config = dict(
    d_model=160,
    n_experts=64,
    experts_per_token=4,
    d_expert=96,
    normalize_top_k=False,
    balance_bias=True,
    init_std_router=0.0176,
    vocab_size=8192,
    norm='rmsnorm',
    tie_embeddings=False,
    optimizer='soap_variant',
    beta1=0.95,
    beta2=0.95,
)
Below are experts of layer 9 (counted from 0) of a mixture-of-experts language model. Rows are named router (the router's row for the expert), gate (a neuron's input weights, with its number), up (a neuron's input weights, with its number) and show model dimensions 0-159. Each number is 500 + 50 x the weight over its row's rms, rounded and kept within 0 to 999. Numbers have three digits each.
Before each expert's rows: "mostly gets" lists some tokens that are sent to it at least half of the time; "gets" lists some tokens that make up at least twice as much of what it gets as of all text. This comes from a sample of Wikipedia text that the model never trained on. Tokens count by the router's weight.

# expert 9
mostly gets: " vocals", "phas", " dis", " foc", "kn", "gl"
gets: "t", "us", "s", "m", "er", "c"
router:540553483473491518435443518459523591447515441568537460477482397416503472568469538549542529523577598570427524613406490546438525502543517474451540434485457434576481392476563474573520522413599531469456528514573548489468556483615505496476553463536456496513523486535453562492470446518477603419513464503513439505476437451502520474450572500503454537364482517520592590530622520502476497502470448505443531396467518511448494507461511459482517497503430554528558511492585464522430532451585454
gate0:543468561521420503424403511385493497443532480531569555486469481522518501480469432481554535478517577509436488654421518493524518509484442449522457536511540456539482478466516459447543529547592446487461414385450488480488445460507525405515500501531508488449529419478477601507492498529443506508572459506558535398426491559551504483474520504516550521522494437548482600493594482476577550438570484399554474470462565455491602522476437464435463401510516437398471428452547467457384476431502523
up0:581471465513454476493401538469515532558497373500451487477500499490442521499523520429581496434582428551429583591539463570484481479553510435506443403446480453381496462436385558529558522481512520541442483435487481431550422506524407429416515546533438370495456416590495491495441435520473500457531440559464559479500512505551511492510420536497469551574584519514478510482496465507532467471539530519500444438494569511500569537504484441442509458534473541463511406434451569455458405424485434
gate1:380550458487508481418511477456547518430506547566457455528511450567503498475493438508455485524590439610477519496502506510649508578539552396483440514491523474486463497553536475483534513509524484513394474537450451511439456401571472469534548431520485573472458473508455478550481508556454542531491547506469417495383405489504565526462440521400456507514543459471478518542536483551502480477504562458512458590525562515529624482378468612475531533449500518610542570538493568570540528399506561
up1:484480470469448571475453524438414471469490493537480526545448553523470485453482387455541511504584548513452461551456499502531544567420483527406561423569482378459495511460473496498498610477487501478478510518460500479459521494531522411509480443516521494484540417455519559542471457519490531477498522400396452508593507531462416542489431441422562443539515454382520567523590513479492488451544516519562487522386582554571617448467475466505508514440421493419526602451530504510584529478397601

# expert 57
mostly gets: " Jones", "an's", "sson", " Robert", " Anthony", " Thomas"
gets: "'s", "s", "es", "ie", "a", "e"
router:599577503499461487440471447487601578461505483520388515538508449396426515586471538537474527559522545492564523554363501593533483488523485445496483478470484463615455490550506485514528507548524485466492445490503416409486527441543451542481546457497477424457560530501450506607564433464477567487457530485509422502456493467499514550508550414450435507405488454479469544404624456510455555568548472464423462467467477515488529459488499457527494490443490541439589501425507422540498621441570416
gate0:515499451473373454530597482475526487531495421554437511496455472570499632457533496435478487513649524534469528473560461431408540489497419480407477479506463486511522480530508544500565413519489491520511504481536520434539479430505580592489448494537579484569460445467519500644426448491526556541460493425465486444546527472452568549565477389439485494491412360479477526528534493537504547533470420377474483520504539553520505447533481502484480443500484510462553466506547446619500595526489487
up0:533566517424529450535510551484506452459538370500514453432542479543527533407483500484429488437485477529454559543416492479503521516482554418496497508483445435452373501494552571516506451511587506412463487480445534474578553516528505478499538525528573477540555423511498527486442541552550521541615583481520525471532465512533494476524447409427520524569551412517452549462501470520444539532466474373555426465505483479558490472481481486343628396478621593458491467561515484488457545515515440
gate1:424540480477514532429475505449538434474545492481428538481392445520455541400461518426511451548594461532433455476430453575586475434482525516640518456539554508563541426400455529504604615522506492455593518479477488572469443560514552509495506470474531503452464580528447526549469461497522557514461530485532430451441521514485584489604528489422508586451509538609537575476446490492467491559529429504455487550465509506573487569515436510454502414494525435381573529526495472501474471576521449
up1:532454416482401466507587594477446518411546457477574507599480468450526564446492592526472510463494570473517496535563480482424556468475467502494491415466554446361520564521514598489407496498467516531570455537485540504622494589527386514490464536505437462599555515525517465447601588431564464460459411589533517452511401497517540529492490458597537481586460494447489467513557498499484523557472463491519485528515508440513431489444495492483523586479432549558459504410493497514563462450503473

# expert 45
mostly gets: "met", "vement", "ators", "it", "ests", "itor"
gets: "it", "ar", "est", "or", "at", "et"
router:577587528482444438516471443460563519472525429546483480468446452421559480504500497578536497548489529410507527510422537547535501551480403505493518482480459464572499470506504429547562431522532513467445464549507586506425474465501403457436525467506459434598499529485420571546505404481499514475483588505433436437496516393517564550481526505415468491447395599470523534475603550557464500554461419553473544410485507558406487493564514565462476438433451502530548490504503383625468539521534448
gate0:556442449451486513460460457484589509503508533404419451500473418563471454495510514509529517424603370479443531533473532482461488501455427502582440610543535525504563454510577483479445554518602493407514555512422462494466531495490549440601497541448433533469554553571435463456435525599512402422540513562502541497537428457563540503477450499446565574444556509594519540527579537593511516478527435518525450473514528470508430438556611529420466464436481516484510517516511464565466480531566460
up0:590499315504505449532484451448472465506568503383499509443520484542523518437528547515537486451487472428551548523531570535442556452481505492630484502459476528520517424440671582509428420441529441509545482508540478507444565458381466487514541472562446489475514531407495475500422519541576454476506559459498480529490492517479519479499566574492474489518578482578474496424587551575510525600462471587480502480549513554539516472565541469483450438407504501488448490544506490511383500457434492
gate1:437532478404467489552575440550554534417428469587498385518453439497559485549459500536532480514517482497541572586395511404517447588559535533463446446486459466486552473439521560426532495516497649517428554521515552448522520496460496385500515504544516478628491619476489486499439504479470541536580516562468450470477495481501577617538438563392502512481512464474407440484432514553565535477435491476492484533477494531462465522519572483497549491433495460449504487388471468540489572500444462
up1:496553515530478497575538527445483533532561526523533519497508462514422466397410517520469451551566504471547418518580444369530481521515490425473460472518485518491510505547398570606527527487536537536510392489510455415441456522562456560470489513577441538533510582541478500405498527393536451510517530479518435553562423436452537628583532531439431547501500499427500433529495608497492484472489529521448465490550537465446629454523510529439410531550518509512452533450416477483441434441454590

# expert 36
mostly gets: " to", " on", " to the", " at the", " on the", " for the"
gets: " to", " in", " of", " in the", " for", " of the"
router:543450561535499431524438454517572590464566506444460423479533424460475524582458512594492549487504524431439436476463461473466593555497555513536502520453468487571405440542484516512532535521500486439456528524471462474500546428548479480394649471482401484549477455428454534492510473452533542430416562498531447484494450420474507523461434472393513489418487624449478590490526548572522609537564395463439515495422576526556528496527513505519540483458450510498556478488545453532558585483561460
gate0:459455541480458524485552467410424432442490567422452473518452555531488520506560579514524504605461520504499496608476422496485488504527494500528518525494388475467497415466535526498590461496550524460545438480604396506577482540485547649572565497520566523443512493435488426521480454469466501504414519382524445572477488525572511535465451396543488539521507559544448443471518464519477555570483554469498401567486521448519638506457502488577446486515459499483612442478464461595553530498516537
up0:487522479468397469495538411417445428522454668498489538502543565558516538591514495538559528517586491493449480591436437452450557543515497473452532532543443524448465502557558557490468509537473534390514485481445400398631425385493511488484477574558552519441434509549435519424526561561489450525430459497579473562462495427516537496462474551505453448476470506466527582524518500532508525530468518492491478484554500407536584487547494528519477505544533444435522542402480482493489497381435558
gate1:544428444564467530546527595564549430513537417442546392551528454460473498491564463494487530611501448565474465457432420424454525472580509419478560498443543536417380522497552515512475500508530560456526473609386579536616468480487453471472466455372491550552471486496538482574626570537548573433510477479561479468488569513572550495465506455450521442432484502489501537482495505586453558456491532492449506469519533503532540499462443501572491498507465528504565516403526437479409504550498486
up1:553519560363536482521507457493471544474529570456493629437484539494481523486456438492523468442479475540587562496499491531470520470477481503495423499553494457543536548491516535435536470458474453473467513315628433433398524526502530539428510536583527498525552512508429555350418376520487499492447508494389535587514512504446417552564517532519486520577501468558537400478485509419505466527441539491519506537481427499533468493514546546470468422481526481453457546536490576482613465490512525

# expert 27
mostly gets: " by the", " from", " from the", " of a", " in", " under"
gets: " of", " in", " of the", " in the", " to", " by"
router:567466503509451398469412448518534578488567537474413447512506404461548506534515505574527542501491469486480447539493401524413585557540516517518490536445504482580419399568473537609499475493533494455471543520432488459460505503565492486367648452519373491598483447508476519495456512452476582473452528506477459501498435429457498501480411514455488451437432557476515577468549472511551608488523396509382537472435497541531558515468535454538543476474474497500524528472585488567521540486554466
gate0:489440485511554661555511537457541659534598488535479565523458456527487450486446507507535534465508556395481477477529387558531479534461533497528446517521532509552403490521423472434620607441449486499470570478461541489519403533469493516444518408506502442588472536478446532464459518549463481482535533588538492435503494499512465382508491560516506374604457514486515512509484468455492502511532465499523564504538409467552508579521496506535492423463553610450562481508509477488489460603442457
up0:597452504483601402522500518509485535449498474469515438544519479448557405482486540451442515496552569488462574554504513548516488542489506516491514504441479476505595443533476523499591464429549613513470529505512658450515552522481528496540596536531495540490514579554466468465454529598545583469495496538520530496458511476528400494534413504512419401570496431636506545496420493485412441514508447404489495465533496547551461608448476488514493461547605533470457492550422487486606479521408458
gate1:455496559450463523517526507512529469465520400489459477547525426282467397509503506493481526476501459413675496557497511545472497565559495654497453419471399542545526422454483541501471511489498494506534495514529467462538520532531480528419503472572515550466461543534475545465424576541492449525447589492513455508574495553484481463471496577493530437552549462532589436500491427572480544449509495593411399468507464520467474455461437466494568528452535490544473454525451430444543532470506505
up1:403432472443443534499447515506522497547432550573456496432485456517514520538514522444508424550550475453532512497447481586472480459477407502515551583502561485550609527562528502450495567528457511560474513525554448494504540471590492514537482582537443483468509520560484557401483456531391514554470352579517414556563488481548538540538503485428468428455479588418460514532441465511531577556580439495459584552492493472488449379482508552491475506440594484424401555620491520545472504478475473

# expert 63
mostly gets: ", but", " which", " when", " but", ", which", ", who"
gets: "at", " that", " which", " when", " time", " what"
router:579603535515447504475448509535548475479608541515433455469517457462518458530496559627575496540528490432517425435458468513534542518476504493490550569417477523525459455445494438521546534483523403467452506553501526488542533483533510499407550383518505471452494503523402574478494437456486600502421544467451533444505532411494506537522580575435501525479491530434514545433606559507431502647472482530452492397489582520541565499576507480504519502461455455409549465480492390455442559433512424
gate0:537470474571365487564581512485503494584483524553470485495465413535519592497536554467559539488514450509466443536432486570535560473536388436463445437547576503583549498567390484514473566490560463463515466571491492517557527482452506526499523452409465436389577476372530447383574414550556508457491503558492471522476493515492447507553545527462537512459444542492553547416542513528423446524453475541589541559464482520534581500386454528489490410541560575494535540500503510520514508440465446
up0:531516534489459451566475633539524527496450575539498591423442460482510438537604464499562523433497502452534483513547486627484572532480435564488489512572498536565507570536439552561496572567536510416484481570494595440530516427552478519522480472589460511504476529534405501489472495463522585542588514481367517528501480479487452485504540464452509447528480506455454489425439466548451471466474539451628502460460497556522630538377408529526504458455564481494520554544545451509581501444447443
gate1:511463584507625594536478539566447612533448509522530558504482516461506414536514450563576493431502475551511381533488447474542465545506503508485487477500470533464454462538463436503559507425423520490446464485418479556543516448535471529492477531454534518605568481479544480495525548494478484413599544498516501494516501510410422484516611552505493443491515611634479512531529668512557497508492496557507570472417533566489485449535488588498552523620463421490537507485453424455489514549592517
up1:497484481556486513479523490494581548543542611485553522496458593476469435554540508459534513513452466564507545540515521494418376598577486428550446537432533500478475420417503475421483563501597505433488468659539495524509486466498501501514523445464468476554445441501441463517417471459541445515513426465496426447491538387533536554447495517534528595452528566464478530484495525396553452484426451522503425469521537477512554599510491372469377473482452458492537475476465565391481503509427474

# expert 52
mostly gets: " China", " Japan", " European", " Chinese", " Roman", " Spanish"
gets: "a", "er", "ia", "i", "o", "ian"
router:486513562464426485518520478556587556449563577505470522549459423412591499497447528619558575563487540457547531538411466552440465551505446450529512543399445472520464451468593421584476497420506530482420443473450482451493458465564407538480504398580458504522540488527441510563485479412536601505429561441563514467494520447554508541490536540435497520472514463499521533392527479495450561505506438462508451531433518484416463554543498527548544441465477481443630502465530456530504564479603455
gate0:493526582571522496377465460503596561446531536453491514489447461535505428562567424530508505530513539513492555432563452515522540397414513401518568501492513523579510501540471489512503515485544533459449464515535550570380571514464517492540469434504422511583510485494611484566480397543605463572471543491579490421584517534532487506466511553524416492472470515490517538476477573464611455513559564486525456546572587405547532422499570414510440498506422559543489561545528435515485516425539468
up0:561497514465446552600577481487436508566544487509476441573576525465467466553555544551508430577507575496430457558457499542546526563528465437492396568509483499496504408480580535475629566554508534469496520483535555472612474499532475528467554558597504488547533516482341507523471602556394471512436482554574471578478476565420444539529533568473549527483465488428450417600484483527510553484572459546532492552520470524460446573499488539463538521494458528567407550487504512415535534512524504
gate1:490500538450530519465446525408563499490415474437552490469552471561468496488393409512434511548531422525493502574515510490518520520479491441565456550505514518581498544469529514497451487488458519544486419544462407418450500457485414417462487491427460485442573507420528520578523545467516506499480482501498516424518601481586508535461514392474551607484502489445669592551553535471363612454481536536495599539520394536536507465424470528583495432548456509516487505520441510484448556471517533
up1:477404466451538471462481504494481396537559534538475589445532521479489479398495524509416390539574504536521587546542511574467474418529494525529543513467516526516402491552524582520492480623448546489601512493529502441483535471526358525487609467483480495472490503485471524475502494427468484488538548489482543456486550423511539361520478559503514574493569492504627544499406470511512550499527428559458414373460529502472497611529468529402548621503455527499488518505474569449503524465491496